From a checkpoint of a small mixture-of-experts model trained on Wikipedia.
Size: 14 layers, vocabulary 24842, 37.8M parameters.
Experts: 64 experts in each of 14 layers, 32 SwiGLU neurons an expert, 6 picks a token, a softmax router.
Training: a variant of Adam for the experts, 279M tokens, 4252 steps.
Below are experts of layer 10 (counted from 0) of a mixture-of-experts language model. Rows are named router (the router's row for the expert) and show model dimensions 0-255. Each number is 200 + 20 x the weight over its row's rms, rounded and kept within 0 to 999.
Before each expert's rows: "mostly gets" lists some tokens that are sent to it at least half of the time. This comes from a sample of Wikipedia text that the model never trained on.

# expert 16
mostly gets: " the", " The", "The", " its", " this", "the"
router,250,207,198,182,234,195,174,235,225,195,184,190,162,198,231,206,173,209,181,192,198,224,226,180,199,189,175,210,216,181,178,199,184,188,217,219,161,209,220,214,191,171,233,216,224,218,200,177,201,170,180,229,184,192,183,191,253,182,207,196,230,198,201,222,165,213,179,193,220,213,178,190,220,186,194,215,176,209,181,207,199,217,174,185,202,213,218,182,223,198,164,200,210,211,202,220,199,200,227,165,218,203,216,172,171,177,202,192,210,225,193,189,205,194,185,190,187,163,205,184,211,207,215,177,230,207,167,155,212,214,198,240,196,216,245,199,206,216,172,236,177,198,217,211,180,225,208,204,220,228,185,192,193,192,186,179,200,187,176,198,167,219,157,195,178,186,191,221,200,225,177,206,237,240,220,203,185,177,237,171,170,177,222,163,177,206,182,206,194,181,208,191,183,205,184,158,203,226,194,206,202,170,220,203,196,189,187,232,214,214,170,220,248,182,188,189,219,230,205,192,200,215,169,221,205,186,185,194,176,204,177,218,202,207,194,216,186,208,181,200,193,202,233,214,197,222,194,182,185,170,220,246,192,197,212,173

# expert 34
mostly gets: " million", " low", "}", " cells", " gas", " mm"
router,162,173,219,205,234,218,187,194,207,235,190,227,207,225,245,202,194,216,219,207,184,201,185,214,224,185,198,237,203,188,239,186,206,222,219,162,204,215,195,209,197,214,214,228,229,216,209,153,192,228,176,199,180,189,224,235,225,203,204,199,175,210,184,214,164,227,209,189,205,201,183,183,205,191,219,205,206,211,153,229,173,194,207,163,211,190,168,192,208,215,237,158,210,198,173,236,228,182,217,214,223,195,215,186,211,209,215,194,213,226,202,205,172,169,223,182,181,196,172,177,195,246,187,213,213,241,177,200,213,226,191,183,214,207,222,172,209,173,216,239,180,216,184,225,206,192,195,211,228,202,183,179,216,199,184,176,186,222,191,177,181,210,199,172,177,184,192,192,188,192,221,187,166,175,217,164,158,183,198,224,210,171,184,201,195,193,195,200,200,204,218,163,212,192,171,215,162,215,214,210,228,202,211,179,180,205,217,203,212,198,220,211,239,191,163,203,169,215,155,193,188,203,204,226,199,208,209,214,207,185,227,207,205,205,218,214,233,195,213,222,181,199,197,205,192,211,221,244,169,170,200,173,197,200,202,233

# expert 45
mostly gets: "iz", "frac", " +", " k", "ZE", "ı"
router,188,158,214,201,199,165,182,215,193,233,210,222,199,201,244,203,223,211,206,200,198,186,206,177,183,189,205,206,193,208,205,203,203,230,209,185,210,203,201,201,203,203,197,195,204,213,221,214,227,216,191,222,193,186,230,206,217,205,170,208,196,224,213,177,187,201,181,192,221,203,172,199,190,214,181,213,211,196,153,192,199,219,205,213,233,198,194,209,199,212,202,200,170,218,177,189,205,214,249,227,210,150,201,159,198,175,163,184,210,220,198,194,193,168,156,198,187,229,158,176,213,199,221,208,212,184,215,203,218,204,238,186,223,207,217,202,216,205,197,229,213,225,205,204,177,200,195,204,207,216,195,182,205,222,205,172,154,240,187,209,170,208,180,230,214,192,208,186,231,176,209,215,219,220,253,172,187,188,194,187,173,194,187,188,215,204,172,220,192,190,195,227,176,206,197,194,172,214,196,184,213,226,173,223,207,215,218,208,218,219,184,223,222,185,222,193,207,176,226,234,199,215,201,209,175,248,193,152,221,181,173,227,218,189,186,226,259,161,183,203,236,202,213,221,178,190,152,179,161,167,208,203,209,183,218,168

# expert 52
mostly gets: "|---|---|---|---|", " Preceded", " =", "See", " Phylum", " List"
router,195,206,176,171,231,189,210,183,203,192,235,186,184,208,174,235,202,221,176,173,205,164,163,181,173,169,208,180,224,205,206,180,221,212,173,204,222,214,200,169,242,214,230,186,203,218,214,244,182,198,186,199,214,208,219,198,166,195,229,239,190,222,181,222,170,161,212,203,173,198,221,222,218,162,191,213,195,194,185,156,221,217,178,215,203,194,195,199,248,217,175,202,170,238,211,198,197,204,200,178,187,221,187,196,186,196,216,214,182,252,175,204,189,204,182,192,169,204,212,222,226,179,155,155,210,199,231,202,215,223,210,205,219,189,196,202,165,220,194,225,224,194,244,190,218,191,203,148,221,220,229,181,191,226,206,228,205,177,192,153,195,208,202,207,186,233,200,183,196,196,204,183,230,230,208,242,217,218,170,192,212,221,225,222,192,208,173,190,194,234,215,193,218,187,198,219,196,187,211,190,180,223,205,194,226,195,192,201,195,189,191,198,184,226,151,210,208,202,194,182,179,208,204,187,191,187,178,183,190,203,156,199,186,211,217,201,216,189,186,219,202,202,169,207,189,180,187,198,200,218,234,203,187,186,198,205

# expert 57
mostly gets: " ●", "^{(", " Squadron", " Hospital", " RC", "RC"
router,185,188,171,233,227,189,217,207,172,208,201,241,194,193,212,205,174,206,228,206,178,242,214,157,204,192,172,202,227,198,161,210,185,214,218,204,208,169,210,210,181,153,175,184,206,199,215,183,226,207,193,222,188,194,191,205,235,209,194,138,227,183,224,191,226,228,200,190,190,200,213,189,224,245,201,200,192,187,182,183,192,222,184,210,231,164,196,217,219,201,207,186,223,204,146,236,209,163,190,207,223,215,202,181,177,244,186,228,218,174,204,198,220,203,206,207,208,217,198,209,184,225,212,198,214,178,196,186,191,197,193,189,201,226,227,204,203,184,222,228,241,209,150,217,185,204,207,212,211,196,214,179,227,204,158,170,206,214,190,197,177,205,194,179,165,222,215,217,171,223,219,228,210,196,156,188,202,199,195,214,187,183,202,210,183,196,184,226,199,212,182,159,185,198,187,209,197,211,201,203,230,169,188,201,141,175,208,223,223,197,179,167,219,200,216,238,197,219,175,179,208,205,184,179,188,219,181,224,162,193,208,221,218,188,213,197,197,203,193,213,211,212,215,195,203,175,189,173,193,194,223,237,234,179,198,207

# expert 4
mostly gets: "=", "See", "On", "In", "The", "|"
router,228,192,168,233,205,230,203,210,191,181,229,174,214,204,166,171,167,198,171,184,162,195,220,231,217,183,178,200,199,231,223,194,227,186,165,208,209,218,180,198,181,202,212,203,180,184,202,231,186,191,239,200,201,203,184,201,161,191,179,156,249,224,198,188,183,192,206,174,201,217,210,228,204,210,216,205,217,170,196,235,218,221,220,208,152,200,221,182,220,164,182,199,206,179,175,157,198,199,205,193,190,233,202,202,192,200,217,209,203,202,206,223,196,226,189,210,204,213,225,217,189,185,217,187,196,197,196,225,192,169,192,268,204,223,186,216,225,221,162,194,193,180,200,192,167,193,203,194,201,186,183,172,204,197,224,181,215,182,196,219,215,208,207,214,180,253,245,206,222,183,184,173,224,209,193,244,220,193,197,208,189,205,224,185,196,203,189,176,210,195,177,190,168,204,235,198,202,178,210,208,193,216,181,226,192,166,216,200,229,168,196,214,155,206,184,235,201,201,221,178,231,219,206,207,184,181,177,180,210,196,192,224,193,241,205,164,172,222,199,208,221,201,199,234,196,220,192,185,182,213,224,180,203,222,191,184

# expert 30
mostly gets: " had", " have", " has", " where", " up", " after"
router,172,205,217,203,191,219,154,198,180,201,195,182,177,224,173,186,214,175,200,190,211,186,194,229,196,219,182,198,183,181,226,181,197,183,186,197,198,200,197,198,207,237,226,200,198,203,179,159,206,207,185,163,189,234,199,202,189,195,227,174,155,192,195,185,214,214,219,243,217,184,188,210,157,202,246,215,222,201,211,196,218,221,160,253,189,182,215,189,168,169,222,175,213,209,217,196,218,201,209,210,225,187,190,186,174,200,158,184,225,170,188,216,228,175,206,191,199,215,189,190,158,209,189,203,174,201,186,206,198,187,192,193,196,184,179,213,212,210,223,203,179,186,197,205,206,202,190,175,193,192,195,206,216,202,180,215,219,241,262,225,217,219,212,210,199,198,201,208,203,204,177,208,180,172,201,183,214,221,198,200,256,189,199,165,207,205,207,196,240,212,166,193,180,222,186,204,206,180,187,178,201,210,185,203,227,169,154,194,178,201,205,212,169,213,246,224,203,198,164,205,226,164,217,204,208,183,210,202,185,221,205,208,226,226,211,204,171,183,201,192,181,211,207,188,206,202,208,206,243,218,144,190,176,234,208,250

# expert 38
mostly gets: "',", "′", " .", "):", "),", " ×"
router,226,214,170,193,206,210,215,211,181,205,192,213,182,195,189,213,196,201,209,172,211,177,180,215,229,220,201,212,197,204,194,179,178,227,194,211,213,188,226,205,173,199,216,219,202,218,192,185,182,219,201,226,164,208,209,195,211,180,229,206,176,211,193,187,238,181,206,167,196,203,197,229,214,201,207,199,222,198,232,193,203,229,165,230,227,201,229,231,178,205,213,171,182,223,219,183,203,223,252,199,206,197,198,199,206,217,223,188,197,176,195,225,209,201,230,202,209,227,206,185,170,197,178,221,227,209,170,191,233,235,200,191,211,170,188,204,196,193,179,200,214,224,180,183,177,186,158,203,201,210,194,201,187,159,194,236,234,213,194,210,170,206,173,207,172,179,227,223,227,203,194,215,231,199,190,191,199,203,234,167,192,198,186,201,172,227,187,230,169,210,188,211,173,224,178,199,201,187,185,200,212,189,170,188,211,228,175,217,209,229,239,213,169,191,209,170,200,212,234,242,204,175,230,179,211,196,182,185,146,157,220,172,230,179,187,227,241,166,222,157,221,184,219,173,189,167,189,208,186,197,209,203,170,175,191,202

# expert 19
mostly gets: " than", "=", "|", " but", "):", " who"
router,226,166,201,216,191,219,193,221,197,179,193,178,202,238,217,184,209,203,177,185,189,193,218,182,179,216,174,201,191,208,200,159,209,185,162,202,196,203,188,191,214,222,219,226,180,170,179,217,167,217,219,163,221,228,181,203,188,174,211,175,212,217,161,205,193,187,205,202,209,222,232,201,213,200,225,177,186,187,199,182,181,216,176,216,188,173,237,222,208,177,190,216,203,179,212,183,160,206,211,214,169,237,207,170,189,219,217,187,180,236,196,192,205,197,204,191,220,161,198,225,212,161,203,219,182,188,185,187,236,221,231,208,215,198,181,215,190,206,225,209,221,205,191,208,180,203,207,213,236,191,200,206,191,213,195,204,224,171,202,247,225,146,225,216,206,188,240,224,176,173,186,170,215,214,225,219,192,212,196,172,223,210,211,194,175,186,166,205,188,207,159,209,175,175,162,195,225,190,202,210,187,187,220,183,203,178,169,172,200,183,180,171,210,203,151,215,209,196,198,189,209,223,210,188,202,176,168,171,221,202,207,185,167,217,165,210,166,185,203,183,221,234,183,164,197,202,185,198,207,170,210,221,160,209,225,206

# expert 20
mostly gets: "9", " century", "1", "8"
router,184,178,210,172,226,200,212,202,188,199,200,241,197,199,198,183,206,187,227,201,177,205,212,172,224,220,212,210,192,208,179,209,178,190,232,220,220,206,219,174,215,227,196,206,157,215,220,185,227,206,162,237,165,204,173,185,191,206,201,201,219,194,177,176,222,187,201,197,201,203,211,206,197,211,176,217,184,204,239,226,203,175,176,160,219,196,192,174,185,200,217,196,193,213,223,222,154,195,253,209,215,198,217,170,238,223,182,210,210,169,208,186,230,182,148,164,205,175,222,181,188,226,208,215,204,221,167,200,174,187,145,194,160,209,158,204,216,184,197,219,222,209,186,171,219,218,195,206,179,209,195,222,229,179,236,217,176,192,178,217,200,232,218,179,203,188,198,171,183,172,195,207,180,165,209,180,214,203,210,206,189,229,193,214,210,189,192,201,189,178,210,162,194,199,175,207,202,229,186,212,209,209,199,210,180,199,210,194,187,177,219,198,178,188,222,225,194,201,169,196,183,216,195,186,186,173,152,244,190,169,203,191,194,181,180,166,176,190,215,211,178,191,212,209,225,228,203,182,206,159,186,185,227,168,204,189

# expert 43
mostly gets: "น", "่", "ง", "า", "zh", " Mah"
router,219,197,190,208,185,233,203,196,179,200,220,165,209,190,193,226,187,215,204,175,217,210,218,215,201,220,200,184,216,186,194,233,181,225,174,202,214,167,194,214,159,204,217,220,201,229,193,184,179,220,189,221,193,190,192,201,230,168,194,175,188,221,206,215,245,184,179,182,210,199,219,215,196,193,189,238,213,178,217,214,221,233,201,209,216,221,204,201,165,209,190,177,197,197,226,166,167,208,241,164,232,189,189,209,245,202,185,232,198,161,192,187,235,207,207,201,229,203,227,220,145,186,206,230,222,232,166,198,198,230,202,220,201,243,191,173,182,215,173,233,214,234,196,168,157,218,201,206,166,193,212,211,194,171,207,231,194,195,218,200,197,212,198,188,189,197,219,209,205,207,174,192,206,236,164,211,244,161,181,179,192,211,194,209,199,195,199,209,189,193,207,175,174,199,197,220,143,218,191,191,202,220,190,193,188,210,197,200,199,214,203,206,183,223,218,200,218,209,219,224,189,167,231,180,215,175,174,242,187,181,229,188,200,196,238,214,178,205,215,219,222,205,183,229,228,214,209,193,208,206,208,198,234,186,214,170

# expert 41
mostly gets: "9", "0", "2", "8", "1", "5"
router,179,183,205,162,210,201,179,211,191,217,188,234,202,206,217,195,213,181,179,208,197,214,181,165,207,196,199,204,220,200,198,203,242,168,206,222,212,211,220,193,232,215,191,227,158,212,220,206,219,193,198,215,154,215,147,223,193,212,215,201,198,210,152,212,197,224,180,200,222,210,202,180,231,200,166,188,200,217,206,197,196,197,166,208,209,185,182,201,198,189,217,193,179,226,188,222,143,218,222,208,194,169,215,177,198,254,191,226,183,176,234,182,212,194,176,179,186,181,189,194,212,225,196,225,187,190,204,201,206,202,200,192,145,207,180,203,222,202,194,241,236,220,188,176,200,204,215,178,225,227,219,215,220,215,212,222,208,196,171,210,185,206,220,209,234,176,196,197,179,178,220,156,182,160,205,193,183,210,194,173,173,227,199,230,208,183,181,225,192,188,204,174,178,184,211,196,196,224,235,210,207,228,229,204,181,197,203,212,205,179,220,165,207,186,202,190,177,205,217,236,189,218,182,186,199,191,168,230,162,162,177,213,192,184,155,206,226,204,187,176,166,192,173,204,209,194,196,198,203,189,169,162,206,185,175,184